From a checkpoint of a small mixture-of-experts model trained on Wikipedia: 64 experts in each of 10 layers, a softmax router.
Below are experts of layer 8 (counted from 0) of a mixture-of-experts language model. Rows are named router (the router's row for the expert), gate (a neuron's input weights, with its number), up (a neuron's input weights, with its number), down (a neuron's output weights, with its number) and show model dimensions 160-239. Each number is 50 + 15 x the weight over its row's rms, rounded and kept within 0 to 99.
Before each expert's rows: a language model's description of what the expert responds to; "mostly gets" lists some tokens that are sent to it at least half of the time. This comes from a sample of Wikipedia text that the model never trained on.

# expert 53
Pieces of Latin taxonomic names and suffixes like -aceae, -acea, -osaur, plus digits in years and tables of species lists.
mostly gets: "Animalia", "acea", "aceae", "osaur", "thal", "mus "
router:64 49 32 57 64 64 24 33 26 42 24 57 44 45 39 37 66 47 49 59 47 30 36 63 54 53 50 54 46 17 45 51 35 38 38 58 43 25 55 51 91 50 71 35 46 38 73 65 39 52 44 58 77 53 55 57 22 39 43 53 45 42 57 59 41 40 44 69 62 58 44 77 52 15 33 43 35 54 65 33
gate0:66 62 74 97 37 44 42 36 54 55 40 34 54 28 34 49 51 43 67 62 43 45 44 53 70 53 53 54 44 70 55 46 30 54 30 32 43 43 53 59 71 51 70 37 49 60 21 60 67 62 56 39 43 64 46 66 37 74 67 57 57 22 36 70 54 44 38 65 69 67 48 66 47 32 36 41 56 68 67 54
up0:80 52 77 32 63 57 68 30 73 43 62 46 33 57 51 45 44 34 54 58 61 56 66 56 43 55 58 50 68 61 56 67 69 49 37 40 60 62 46 54 25 66 50 48 39 51 55 44 42 59 76 66 73 43 29 35 47 57 42 61 42 38 58 41 47 69 55 35 33 64 67 50 46 73 65 43 64 79 28 35
down0:56 59 71 57 43 61 63 76 49 49 71 34 21 48 55 48 61 53 41 68 42 50 47 49 43 73 70 41 48 53 45 75 61 44 52 45 34 48 08 56 54 45 79 28 52 51 43 59 71 45 61 65 45 41 81 50 47 53 48 65 64 66 39 55 64 77 40 41 37 47 53 36 37 32 62 68 50 26 46 57
gate1:65 31 59 35 51 63 51 65 30 42 40 51 67 67 47 48 65 52 50 48 31 44 37 58 36 51 60 52 47 51 44 54 39 41 51 65 56 75 65 29 58 52 72 31 42 39 86 58 70 43 57 58 56 21 77 37 68 46 52 64 55 29 52 58 36 52 67 22 58 36 64 61 53 15 45 40 15 73 21 58
up1:34 33 39 42 44 48 61 46 53 51 59 47 38 19 39 58 52 55 50 31 73 27 56 76 48 66 48 56 49 46 56 39 52 47 48 89 49 42 51 41 55 58 54 49 54 17 39 86 39 48 33 49 59 71 46 47 55 62 55 40 64 66 39 46 47 47 41 96 46 49 53 41 18 54 51 47 75 61 44 38
down1:72 30 61 10 44 22 62 39 27 30 47 30 44 39 51 48 34 63 42 37 59 50 51 66 35 13 68 61 74 42 23 52 68 73 39 57 53 67 71 45 40 44 53 54 38 42 45 30 41 62 43 65 52 36 57 49 50 47 62 47 43 52 47 53 59 73 59 62 45 47 47 38 51 61 62 51 67 38 43 54
gate2:33 44 59 45 49 57 29 29 41 68 58 53 30 63 50 26 34 45 33 56 58 44 62 37 42 17 45 46 56 38 34 48 08 63 38 48 46 83 73 56 34 65 64 42 59 50 20 44 20 69 51 45 50 54 41 68 34 34 45 41 64 57 72 37 54 61 54 33 57 58 38 69 50 45 53 67 55 38 54 59
up2:45 50 64 41 40 40 47 05 54 26 51 54 39 79 64 69 47 46 43 36 66 59 52 42 74 68 28 42 52 80 60 52 76 38 47 42 35 65 44 72 27 44 30 58 55 46 43 40 49 71 59 91 48 37 38 46 42 45 22 72 64 49 48 23 43 58 40 35 49 45 24 62 69 22 67 63 69 39 56 52
down2:54 30 30 35 44 46 44 63 57 52 71 47 34 66 50 62 53 82 30 35 60 02 61 34 46 41 51 66 33 72 39 54 58 61 39 29 39 55 51 47 43 38 11 45 60 57 28 30 44 67 55 48 52 29 78 60 54 44 59 60 46 50 59 50 52 36 60 64 66 27 51 57 65 69 59 35 40 45 70 81
gate3:63 39 71 75 56 46 28 14 35 41 40 58 78 86 58 73 52 63 37 44 55 56 42 84 64 58 44 75 47 47 51 62 50 54 54 76 53 47 47 38 33 42 22 53 39 62 46 41 47 64 59 42 35 63 29 74 53 40 55 64 74 46 62 66 36 36 42 62 47 68 50 44 39 38 53 32 84 42 45 41
up3:63 71 60 61 37 48 31 33 54 45 41 54 21 77 55 37 43 28 34 73 06 56 42 63 48 42 58 83 39 18 46 85 32 72 65 72 60 16 70 48 58 46 51 73 33 61 66 52 32 76 63 47 40 48 51 49 72 50 52 69 63 48 58 67 37 04 62 64 20 46 31 52 66 25 55 57 56 75 44 53
down3:30 60 68 58 47 38 68 76 47 30 40 55 49 65 49 51 54 41 50 43 80 52 43 48 80 58 32 66 56 65 38 76 38 64 68 81 81 27 49 73 34 53 26 66 53 37 38 58 65 50 58 09 74 61 44 61 68 40 43 53 32 76 53 30 72 77 74 41 37 53 63 48 60 32 73 39 53 49 57 60
gate4:66 64 41 70 56 20 53 60 64 56 31 76 61 48 07 70 64 27 45 69 39 43 60 92 59 62 47 37 48 62 71 58 50 40 58 66 38 48 24 55 64 51 74 36 52 44 32 81 20 48 51 43 54 60 23 65 48 38 47 50 40 47 55 59 51 49 44 60 43 49 84 76 37 17 40 54 35 58 47 41
up4:46 54 49 63 45 44 67 58 40 64 67 55 44 60 70 82 39 14 37 32 42 59 57 36 81 52 65 62 55 74 55 21 58 31 68 27 69 67 42 50 33 60 45 69 36 85 38 52 39 73 54 66 65 51 46 30 45 52 80 42 55 38 54 41 26 62 66 45 51 64 73 63 70 60 69 21 49 39 35 43
down4:59 53 34 47 36 55 28 43 42 32 62 29 62 80 49 41 37 40 40 54 27 35 51 41 48 35 27 41 56 43 61 64 51 27 61 43 62 57 17 43 28 37 51 72 51 35 49 33 51 58 34 37 28 80 61 32 25 30 63 57 44 67 62 47 55 33 54 32 31 34 50 59 99 73 71 40 65 18 12 41
gate5:45 18 56 44 42 77 59 53 25 37 54 36 59 78 48 42 59 64 28 35 51 57 44 34 69 35 28 44 42 57 50 26 40 49 32 52 26 43 41 73 64 52 79 43 65 34 46 57 49 76 61 53 53 72 45 37 46 46 48 92 25 40 83 48 53 37 41 59 52 32 57 57 48 27 76 65 59 28 57 40
up5:44 50 57 41 51 61 45 54 23 45 34 60 71 57 56 52 57 50 71 94 51 64 60 37 67 33 24 39 63 51 47 37 18 64 77 40 42 19 31 50 53 53 71 14 26 32 51 30 31 99 42 52 18 35 42 72 49 44 37 64 83 56 35 68 82 24 44 53 19 31 21 62 55 38 34 42 80 26 53 37
down5:33 62 24 45 60 51 24 72 51 29 48 46 60 52 61 39 61 51 66 67 75 46 57 55 67 32 51 54 42 41 62 48 52 51 73 36 43 43 54 43 36 55 60 66 51 28 44 54 61 32 50 29 58 31 60 62 72 17 53 63 58 45 59 33 43 42 50 50 51 41 41 80 36 60 73 39 47 39 52 63
gate6:62 48 54 50 62 45 55 33 33 68 23 87 58 64 57 31 52 46 48 63 68 44 44 47 53 35 50 65 50 22 28 58 30 65 30 56 36 47 37 46 33 62 57 39 63 51 54 61 44 53 68 66 67 41 55 56 54 55 39 51 68 30 60 51 36 30 61 39 42 60 50 69 36 20 49 57 49 35 69 55
up6:63 62 64 51 47 32 54 44 42 51 54 56 55 58 50 47 48 40 38 23 54 42 44 52 34 28 72 65 65 65 59 78 24 21 62 68 48 51 52 30 55 56 27 53 37 51 49 43 32 60 56 57 31 43 08 63 89 34 31 47 37 42 40 45 52 33 56 79 43 33 43 65 48 09 50 75 34 38 61 66
down6:34 61 47 35 52 70 43 71 49 82 59 67 38 50 75 53 60 55 83 45 66 56 44 53 56 61 74 39 48 53 64 62 50 78 16 50 39 56 55 26 51 65 27 46 54 76 70 43 42 49 73 37 60 66 31 42 46 61 68 52 70 66 34 37 45 39 67 57 56 31 36 33 52 43 52 67 33 76 58 63
gate7:77 23 49 59 52 69 43 67 45 65 33 47 54 37 12 58 59 38 49 69 30 43 62 32 76 44 46 64 58 47 23 44 29 44 26 58 33 56 65 42 48 43 36 58 28 63 65 44 47 19 43 74 47 32 34 69 68 51 52 50 44 45 52 45 48 45 80 60 63 53 58 31 26 71 25 20 58 53 53 57
up7:59 52 34 81 89 52 60 32 47 67 55 75 34 68 26 45 31 43 67 52 45 64 51 37 50 51 98 20 37 29 55 55 57 43 60 39 30 58 73 51 44 45 49 46 55 58 42 50 37 32 65 56 37 42 43 53 63 44 50 32 49 66 47 26 45 44 55 33 63 13 59 46 42 52 77 42 55 35 43 52
down7:47 57 42 50 56 38 32 57 65 61 51 46 49 48 69 73 58 31 79 49 52 44 76 67 61 85 31 54 81 47 51 62 41 53 19 61 58 39 59 37 67 57 21 31 72 68 68 66 72 47 37 51 53 55 29 35 50 56 50 54 52 49 48 58 57 75 41 59 64 32 43 53 43 57 41 32 39 44 63 52
gate8:41 29 43 40 55 42 40 64 53 58 58 42 57 46 56 67 53 44 38 42 48 37 23 23 72 60 33 44 54 33 44 65 47 65 53 34 69 43 34 42 55 73 97 44 75 44 72 38 71 48 58 29 60 50 62 64 30 40 34 89 62 36 61 61 67 23 73 70 48 26 42 57 56 44 55 34 42 46 32 73
up8:36 54 59 31 23 39 50 79 45 53 51 72 84 48 52 61 55 58 38 47 34 12 55 48 45 42 23 48 37 44 50 65 37 64 52 47 63 47 29 46 48 54 61 43 22 47 54 40 37 63 62 49 51 36 25 51 47 44 28 82 50 40 44 81 50 63 77 57 58 41 39 70 42 36 66 29 57 70 37 50
down8:60 79 27 24 76 45 40 46 56 69 61 49 37 57 40 53 25 54 46 51 39 54 48 54 57 61 32 48 55 33 63 49 45 62 72 70 56 61 46 57 47 53 53 29 75 09 47 38 59 33 48 41 43 46 18 54 52 78 62 79 71 59 45 62 31 47 70 55 62 64 60 63 30 47 56 57 36 52 25 54
gate9:38 60 35 30 60 51 56 34 47 29 45 47 49 66 59 56 35 46 64 64 31 33 52 21 45 80 50 54 16 45 65 43 44 29 50 61 51 48 48 48 56 58 55 40 50 36 67 83 22 68 67 17 34 54 63 71 49 37 67 53 74 57 64 89 99 60 35 45 45 49 52 45 66 54 48 41 27 39 61 22
up9:41 40 65 69 68 49 44 23 62 42 51 46 52 44 74 62 74 49 64 66 58 48 28 41 50 68 46 50 70 62 30 40 23 48 63 65 57 50 72 99 86 82 63 52 28 65 45 73 44 49 58 58 25 73 47 48 71 63 52 21 61 52 75 28 52 49 37 50 54 67 48 59 62 50 04 61 32 46 72 52
down9:63 13 65 37 45 72 67 43 12 68 44 44 57 49 58 46 15 68 61 59 84 51 38 62 51 81 54 59 41 71 46 33 74 00 60 66 41 71 54 46 29 66 72 58 34 55 51 12 45 59 66 39 62 37 51 47 62 40 53 34 38 45 53 74 67 23 37 67 60 50 46 49 75 48 54 60 37 54 66 40
gate10:42 66 60 58 55 61 50 58 49 13 45 56 70 44 51 66 88 43 44 64 52 42 48 23 49 29 44 72 37 55 19 35 41 59 50 58 79 71 68 47 56 60 56 34 33 32 70 39 70 43 50 49 51 64 59 32 44 65 48 30 54 51 36 61 51 59 77 55 43 64 36 51 39 45 25 24 45 77 30 48
up10:30 56 57 43 51 60 71 54 40 54 57 24 66 71 53 56 37 71 59 62 56 43 49 41 66 63 53 62 59 40 22 63 36 55 39 45 61 56 54 40 44 55 15 82 45 68 45 38 31 45 63 54 42 86 81 44 59 54 53 45 53 60 55 55 54 58 76 50 38 39 66 81 55 56 58 42 79 57 55 54
down10:67 60 41 47 73 18 37 48 66 55 28 55 29 31 39 39 37 73 60 79 48 46 59 54 66 58 45 67 55 57 62 29 37 64 21 53 55 49 58 71 49 38 57 44 45 53 42 70 57 47 45 45 75 58 25 45 35 51 56 25 57 51 48 44 46 55 60 64 68 60 46 38 53 71 51 26 42 86 51 41
gate11:32 67 70 52 60 34 68 75 55 53 58 46 49 56 17 62 32 50 52 31 45 67 62 60 39 30 61 81 49 46 74 37 74 48 62 52 60 33 76 58 42 36 62 73 35 61 54 50 39 46 79 72 50 76 52 52 65 49 28 32 65 65 78 45 48 46 67 22 36 34 60 48 62 41 33 45 50 61 34 65
up11:52 42 60 39 36 71 49 16 62 45 37 38 63 47 67 72 50 44 72 51 35 42 56 18 32 59 29 72 49 50 43 37 90 47 28 37 35 31 43 35 56 77 44 25 97 50 73 69 35 39 44 49 40 54 58 43 41 50 66 34 51 62 62 43 54 66 57 39 72 57 16 68 55 40 52 55 51 42 77 46
down11:29 55 63 63 21 52 29 37 22 27 56 62 60 31 37 45 62 52 45 67 54 54 54 45 75 53 40 47 50 49 76 50 54 67 45 39 56 75 50 48 55 28 53 51 64 58 37 54 71 60 30 44 64 67 40 42 47 63 59 59 54 33 42 44 35 43 60 54 46 42 63 27 64 71 52 47 49 42 37 59
gate12:62 73 57 61 56 37 39 60 43 51 38 23 54 67 35 75 64 35 43 47 45 67 48 56 48 30 29 48 72 30 22 43 44 31 96 51 51 55 43 75 56 43 35 41 45 28 69 58 49 54 36 40 45 33 35 34 43 27 54 56 77 30 69 36 46 18 54 67 46 57 63 56 37 53 50 39 54 50 81 50
up12:51 58 40 28 48 34 69 66 57 42 48 37 46 48 50 61 61 58 26 75 36 72 51 28 48 37 59 36 34 39 04 48 52 57 63 42 70 48 42 27 75 42 62 65 38 53 43 44 54 29 54 36 60 42 60 39 18 46 38 55 41 67 28 65 51 54 10 36 50 47 82 50 52 38 22 52 60 57 47 85
down12:49 61 70 55 39 57 60 72 33 56 57 46 27 36 46 58 38 42 40 69 67 53 51 51 74 39 60 46 42 53 00 72 38 31 58 61 43 67 87 57 65 53 57 65 61 19 39 38 49 43 68 20 31 36 56 51 60 43 48 66 34 59 54 57 45 58 59 39 28 56 33 36 37 15 49 65 43 67 69 52
gate13:15 37 40 27 50 37 55 39 45 65 60 53 71 40 57 44 52 50 39 62 54 54 49 59 53 42 67 45 33 55 35 34 52 10 72 69 47 62 99 40 41 61 37 46 52 51 74 59 89 39 58 55 50 86 66 45 61 66 53 54 51 81 38 27 36 46 65 61 26 62 37 56 61 49 68 43 49 51 72 28
up13:48 57 42 44 65 50 78 50 59 47 29 22 52 45 58 56 38 59 47 34 67 49 20 39 62 35 60 48 44 61 68 56 81 50 49 50 50 49 52 80 49 40 37 56 59 46 70 43 37 33 60 76 27 49 46 56 41 47 57 50 46 44 47 53 57 54 38 54 56 54 26 33 31 52 58 37 55 55 38 63
down13:58 25 47 47 60 70 64 31 37 53 57 57 54 51 33 47 89 55 48 53 23 45 53 41 69 58 35 10 49 54 44 32 68 60 50 42 62 66 30 47 69 51 62 32 18 36 40 48 53 52 47 51 42 46 68 53 49 57 53 35 51 35 42 53 65 71 49 62 28 99 45 58 72 44 34 56 77 49 66 36
gate14:57 52 66 40 50 63 33 54 36 48 53 57 46 57 62 82 57 63 66 40 57 30 40 59 50 41 64 55 46 60 16 26 35 50 49 53 46 26 68 31 59 19 77 73 57 27 46 70 49 60 27 68 48 53 44 48 64 42 58 63 50 40 59 41 55 48 30 57 67 20 72 49 47 56 36 63 13 46 50 39
up14:87 59 50 55 60 52 31 39 27 21 46 67 44 37 36 66 41 50 57 42 71 43 46 43 32 59 52 52 75 32 23 34 38 92 60 46 30 44 44 35 51 27 48 44 42 74 31 45 60 55 26 52 49 38 41 37 45 34 39 68 63 39 75 34 38 48 82 69 60 55 66 62 27 70 49 40 58 76 25 53
down14:65 53 62 88 42 50 53 73 55 39 62 68 34 47 50 39 54 39 62 58 44 64 58 63 73 67 78 25 71 45 36 81 60 72 49 35 54 60 57 58 64 44 57 48 33 74 60 54 46 32 58 42 35 63 37 44 32 66 54 55 27 40 36 47 70 63 43 24 22 85 63 42 36 46 50 43 27 55 77 37
gate15:55 77 37 70 42 49 31 61 30 29 69 47 48 62 51 43 40 50 56 39 33 34 41 51 40 41 63 35 76 43 63 25 51 51 48 62 32 51 42 72 83 53 77 45 39 66 56 35 38 60 14 58 40 57 47 44 49 38 27 53 69 38 45 41 50 56 52 50 41 66 61 55 33 51 61 64 15 61 53 68
up15:66 49 70 36 50 63 41 53 47 49 36 60 55 17 46 50 35 55 43 61 62 42 14 52 31 41 30 41 65 44 45 63 38 21 52 23 70 60 39 26 23 63 51 57 64 45 31 53 32 38 70 44 47 45 51 73 74 63 65 81 61 38 48 48 75 60 65 67 58 52 39 61 74 64 39 55 38 64 09 35
down15:47 56 34 43 78 49 57 55 63 44 52 64 50 42 61 41 41 57 52 22 78 82 56 49 53 63 20 82 64 67 56 60 46 53 47 51 65 35 48 56 70 54 46 40 37 34 56 50 33 47 31 50 67 42 15 31 53 52 39 52 84 40 68 41 62 31 46 60 53 29 83 30 42 39 51 54 33 48 39 46
gate16:32 38 43 38 54 56 41 50 41 59 62 58 84 39 32 52 62 62 46 63 39 38 36 62 58 43 71 49 60 63 60 63 42 41 25 34 46 46 28 36 46 36 64 46 52 44 47 45 38 53 56 67 73 49 40 56 45 39 59 39 39 67 61 47 37 50 48 72 30 67 48 63 79 25 27 70 32 51 50 61
up16:34 50 42 57 92 52 45 32 58 09 32 65 56 24 74 70 46 37 50 48 50 60 75 15 24 52 47 57 48 66 60 75 61 45 57 36 16 66 41 21 49 42 48 50 47 33 49 33 53 48 44 48 38 36 29 36 39 57 41 40 68 55 54 59 40 66 53 43 33 37 56 52 53 26 46 49 47 68 50 69
down16:34 28 63 55 24 66 49 55 00 81 62 47 62 54 49 40 53 55 68 64 56 64 43 15 37 61 41 26 21 79 56 40 51 60 56 45 34 36 31 48 36 65 40 35 31 41 35 66 29 58 61 41 49 37 66 45 30 23 40 31 64 37 62 44 64 33 40 78 24 63 21 43 54 46 25 62 25 81 46 67
gate17:53 63 44 64 64 39 51 60 60 39 57 40 67 33 64 50 49 31 76 31 16 22 56 63 49 53 46 42 66 58 76 58 48 62 47 39 27 27 68 41 47 54 23 36 28 45 51 37 46 57 59 65 67 49 18 48 64 77 78 72 60 44 53 58 73 42 43 40 56 51 76 79 28 25 58 41 51 45 60 52
up17:34 57 53 51 15 82 21 46 55 49 27 40 47 35 52 19 49 75 47 57 36 56 45 58 42 47 36 47 42 61 43 32 50 33 56 46 35 59 46 36 59 53 61 88 63 52 60 59 63 61 67 51 34 34 70 30 64 68 27 66 35 55 55 78 54 36 37 44 48 40 33 61 62 27 49 50 57 59 43 59
down17:45 45 67 30 36 35 63 70 46 44 71 56 18 46 55 27 64 48 76 55 37 35 78 69 45 55 36 60 82 35 85 78 52 32 54 48 33 49 57 50 60 54 42 65 21 50 33 55 43 64 44 55 68 36 40 69 47 49 43 69 18 52 26 73 50 30 53 68 62 50 56 69 15 46 53 49 41 50 69 47
gate18:97 74 59 75 64 54 32 68 72 56 48 67 55 66 44 24 46 58 55 20 60 22 45 45 46 23 74 74 61 56 39 27 64 34 25 50 75 34 25 69 62 84 19 28 44 43 14 63 24 51 47 31 24 65 46 45 38 42 30 53 39 34 55 59 69 47 58 50 64 74 33 44 39 62 39 69 56 59 54 74
up18:29 49 34 53 70 27 71 66 57 40 51 32 54 45 56 51 44 44 52 46 56 15 41 40 45 33 59 36 50 42 52 61 69 31 67 48 45 49 37 17 26 30 31 22 62 78 54 62 78 57 50 79 50 60 33 37 99 61 71 56 66 70 39 54 61 47 15 54 44 62 39 41 30 50 52 47 77 32 44 42
down18:59 33 30 23 63 42 50 52 79 35 52 66 53 63 44 61 53 44 43 44 72 58 48 28 41 31 73 71 38 54 54 21 55 71 65 60 58 30 55 46 73 50 56 40 40 44 44 29 51 57 62 56 38 45 60 57 27 27 50 54 49 26 61 62 44 20 32 61 82 62 67 66 47 20 48 51 19 63 40 40
gate19:56 31 39 48 40 67 54 43 55 47 64 64 41 38 43 38 47 51 52 50 53 52 32 39 70 44 53 59 28 80 62 47 59 65 57 45 54 50 41 34 57 17 57 45 35 74 60 68 50 45 20 31 54 82 63 39 40 53 47 53 56 45 39 57 52 54 44 58 40 80 62 41 46 54 42 45 53 47 49 41
up19:58 53 45 61 65 31 21 39 60 55 32 27 51 27 36 54 48 67 40 66 49 64 59 58 34 43 68 72 49 28 26 60 48 43 39 63 40 54 56 46 58 44 32 44 40 47 50 43 87 36 37 75 46 40 43 59 80 56 42 30 37 29 54 28 49 41 74 43 49 42 47 49 41 38 64 55 61 45 59 42
down19:64 58 42 43 68 79 33 36 68 59 32 37 26 42 36 71 73 25 38 10 50 52 52 80 39 47 52 46 67 61 71 48 70 30 45 36 37 46 56 60 66 52 61 56 47 80 53 64 63 25 67 44 69 37 63 61 70 65 57 74 64 53 70 39 43 74 62 46 52 29 77 58 56 58 39 76 49 57 45 34
gate20:38 62 50 56 71 38 47 31 51 66 33 42 88 23 74 53 60 71 48 37 32 52 54 58 47 65 30 54 44 87 64 38 29 40 20 61 49 55 63 54 77 59 46 38 34 21 50 44 39 32 59 44 61 54 30 50 40 44 51 66 44 39 39 56 78 45 44 55 47 55 16 52 56 41 14 77 22 41 39 47
up20:68 59 83 42 68 44 56 87 51 46 70 55 68 54 42 42 50 87 47 74 48 39 76 17 51 65 43 51 44 77 44 25 25 41 52 39 71 50 37 61 51 62 76 52 51 46 65 66 51 76 58 52 36 68 32 39 55 57 46 55 62 16 41 54 71 28 81 56 66 29 21 49 48 57 15 34 14 55 58 61
down20:67 63 60 44 28 40 44 52 45 65 51 66 55 58 52 45 43 58 54 50 50 46 59 77 48 39 54 42 26 55 58 88 88 57 47 38 71 76 39 60 43 69 33 21 37 44 15 48 37 66 76 58 55 16 41 40 55 61 57 17 80 75 53 22 77 81 42 51 45 53 69 72 62 50 44 33 32 53 56 49
gate21:58 71 59 28 59 57 51 57 34 21 74 71 42 49 54 38 66 46 45 62 28 45 49 73 46 44 64 52 56 35 61 47 33 58 75 71 59 53 69 65 67 52 31 60 60 41 76 73 43 69 28 55 61 59 57 52 44 45 28 41 51 43 81 48 65 46 45 42 41 56 42 88 56 42 60 81 43 41 73 60
up21:61 42 46 34 78 68 40 46 39 42 28 62 46 45 49 52 84 57 66 43 32 58 26 55 49 71 52 63 51 45 66 26 22 58 35 64 42 43 57 55 84 59 43 31 57 52 48 39 34 64 34 47 70 38 50 64 22 45 49 41 45 22 49 55 53 52 52 71 51 40 49 47 48 14 43 54 55 54 52 67
down21:62 37 76 29 46 52 78 36 64 32 14 74 64 38 33 67 56 58 35 61 49 61 44 30 30 65 70 79 51 73 32 73 36 54 38 52 46 31 40 38 51 46 48 46 47 73 40 55 48 41 52 28 66 63 69 57 24 35 75 60 61 53 32 52 46 45 33 48 55 63 59 68 35 61 52 61 33 99 59 52
gate22:18 55 48 54 69 26 39 36 29 47 62 60 47 33 56 50 11 61 51 41 49 60 28 44 49 29 54 25 64 58 56 29 56 74 49 59 40 67 29 56 48 58 61 61 62 32 27 43 51 50 38 64 50 33 55 30 28 34 39 32 44 31 62 46 60 54 52 55 42 56 59 71 31 51 39 39 33 21 44 38
up22:73 39 39 29 57 67 62 59 16 49 52 40 58 51 53 29 64 26 39 47 45 58 79 38 72 59 40 60 75 32 45 32 54 58 59 79 71 37 79 09 81 36 52 47 42 39 67 66 22 31 34 55 30 44 22 71 69 19 35 42 45 44 73 59 55 44 42 39 54 35 33 50 53 41 35 39 64 55 56 54
down22:34 47 41 58 67 19 60 34 35 57 35 64 49 68 40 44 77 53 34 73 73 49 45 41 54 24 23 49 90 57 44 79 76 60 18 45 61 66 70 46 59 38 49 69 49 55 50 57 55 50 49 55 38 39 49 26 76 72 37 72 24 47 48 35 67 56 43 44 49 74 50 51 52 48 51 47 70 70 52 40
gate23:14 61 17 61 55 39 66 63 57 59 44 30 52 87 50 57 38 36 46 11 41 49 59 73 70 56 49 27 47 14 28 71 57 44 42 19 26 76 33 49 46 47 54 40 75 38 38 33 56 43 58 29 61 55 52 30 67 44 64 41 34 80 52 36 50 54 38 58 54 47 67 46 40 43 71 56 40 26 37 43
up23:45 53 44 73 53 70 63 77 41 63 70 75 54 83 34 61 51 53 71 62 29 53 78 50 60 53 45 44 48 64 18 53 49 63 80 59 60 56 44 53 50 72 54 34 59 53 60 34 69 58 56 32 44 66 50 49 37 55 60 38 50 40 35 30 39 41 60 40 31 85 24 54 61 57 39 35 23 57 34 63
down23:55 50 50 35 30 70 52 60 40 68 44 67 63 24 75 79 70 51 52 54 49 40 50 40 55 69 65 32 38 40 46 35 45 35 73 01 42 31 46 58 30 51 58 52 58 62 48 44 54 72 54 62 65 72 59 60 42 57 44 43 46 72 44 56 51 45 72 84 46 59 48 38 25 42 47 48 69 28 41 74
gate24:36 48 53 46 48 43 38 60 24 56 35 67 53 78 74 36 47 39 59 59 27 54 42 30 64 65 51 54 80 16 47 86 54 54 59 72 50 61 32 52 37 38 38 59 41 38 34 48 72 69 54 72 46 38 40 67 59 53 64 78 51 52 54 36 60 25 62 47 57 45 36 69 47 51 38 44 45 71 68 66
up24:36 44 49 49 49 46 66 68 55 46 24 58 62 53 62 60 55 55 49 56 44 68 54 37 41 90 16 43 64 43 51 38 33 60 50 47 41 55 27 59 58 44 43 50 43 22 26 53 32 46 32 59 49 44 42 51 23 60 58 67 50 32 31 19 43 45 68 40 67 25 17 63 55 60 56 41 33 77 56 55
down24:33 42 52 49 62 44 66 78 71 73 58 68 48 64 46 46 41 42 43 43 30 35 51 57 59 50 77 38 47 60 50 48 41 56 60 86 31 56 61 43 88 32 33 29 23 39 36 78 54 35 58 61 70 40 14 54 70 80 45 33 65 46 40 65 43 14 35 44 54 62 60 46 50 47 39 36 42 39 71 29
gate25:47 43 59 63 59 73 79 57 46 36 42 44 39 33 14 30 70 75 47 59 47 46 48 26 42 42 27 73 70 57 62 41 41 34 13 28 43 66 60 50 34 52 40 55 35 31 35 54 52 67 70 51 35 50 31 37 51 44 66 41 19 53 49 49 53 56 68 69 63 90 40 65 44 55 38 48 41 66 65 49
up25:45 33 62 78 57 49 63 48 49 52 73 52 50 03 57 49 57 78 52 49 40 57 28 61 65 61 53 77 41 17 58 44 39 52 47 63 53 28 47 34 71 75 36 65 51 67 56 56 37 55 38 46 61 56 62 53 56 53 72 18 56 45 65 35 62 49 56 68 44 80 49 69 57 48 57 60 88 29 51 24
down25:58 66 38 20 39 56 55 48 30 57 40 53 42 30 86 38 36 31 68 10 60 55 60 82 23 33 15 53 40 39 80 21 69 24 54 56 65 51 31 58 68 58 55 48 36 62 38 61 23 45 55 55 52 67 40 64 58 44 62 37 72 39 48 59 37 69 45 38 30 56 45 49 40 37 75 79 56 46 63 26
gate26:12 29 61 94 46 15 39 54 50 36 72 21 64 34 94 52 20 45 38 46 60 56 20 56 89 30 54 66 30 32 51 51 34 65 47 58 59 40 64 53 69 32 56 37 56 39 28 52 59 51 53 41 41 59 46 54 27 66 59 65 61 38 60 53 48 26 87 42 45 38 29 43 67 58 31 60 59 26 30 47
up26:43 51 56 65 66 43 47 41 49 43 35 51 63 40 58 51 36 82 63 59 35 55 40 26 66 32 49 59 55 38 75 35 29 67 63 27 75 71 51 40 51 40 81 54 51 42 80 48 36 37 43 57 90 35 30 38 50 66 66 25 87 33 05 47 34 54 58 84 35 66 47 43 38 52 52 50 56 49 58 66
down26:65 73 48 83 46 33 58 38 65 46 45 51 55 56 52 56 22 51 40 56 52 56 51 57 57 48 57 50 52 41 47 72 62 55 56 59 63 57 49 41 41 31 23 44 71 88 49 51 64 76 63 23 75 85 42 36 41 43 88 40 42 50 54 25 73 31 33 40 31 46 39 24 91 45 30 42 60 45 63 68
gate27:38 52 40 23 43 52 31 45 43 68 47 53 74 61 51 42 52 42 54 57 41 48 46 64 52 78 48 40 66 07 53 46 52 30 45 55 47 35 52 50 72 52 45 65 27 59 67 81 55 76 66 29 68 64 81 45 34 64 44 46 50 39 27 45 43 72 50 35 51 50 44 45 38 57 40 47 23 69 72 58
up27:34 59 36 70 52 79 68 48 50 62 41 37 21 64 26 63 28 33 52 70 75 52 45 57 42 53 51 53 20 80 61 45 75 15 39 66 56 46 40 62 70 57 39 26 53 49 62 34 50 22 67 62 59 35 44 44 53 00 43 64 53 73 55 33 28 27 49 54 62 40 50 49 91 35 58 74 58 25 69 54
down27:70 66 27 66 51 64 28 43 25 37 45 53 28 29 56 55 42 75 38 70 57 45 23 41 34 41 38 53 20 54 40 55 08 40 39 51 65 37 67 48 67 60 48 37 22 58 32 35 80 51 18 60 45 72 59 42 71 56 51 58 44 44 66 40 54 25 77 42 47 52 28 57 47 57 32 57 70 35 35 62
gate28:65 62 44 29 68 48 43 67 30 49 40 72 75 32 56 47 68 63 23 59 56 65 50 26 31 73 71 30 64 51 42 47 42 37 42 63 17 66 61 49 42 55 48 55 55 25 33 47 50 36 59 52 79 51 42 67 60 44 38 45 43 32 35 57 25 32 41 57 50 53 62 75 33 49 21 66 44 47 55 35
up28:39 39 44 57 44 55 32 18 74 54 47 52 45 42 54 68 40 75 53 39 43 77 40 42 53 35 56 56 39 42 38 53 78 42 60 26 71 46 49 41 33 57 43 71 50 79 68 61 55 34 46 41 50 52 94 44 43 25 46 38 37 77 45 49 58 29 43 47 74 47 16 58 83 50 72 81 42 60 85 62
down28:61 78 30 48 52 43 40 25 53 71 52 51 35 25 36 39 12 55 51 51 84 16 42 79 32 85 31 59 60 45 56 46 50 48 36 61 43 41 35 42 62 52 44 59 69 51 57 41 74 70 62 56 99 60 61 50 65 60 54 65 46 65 47 72 51 26 22 33 38 37 57 67 39 43 47 58 43 55 34 46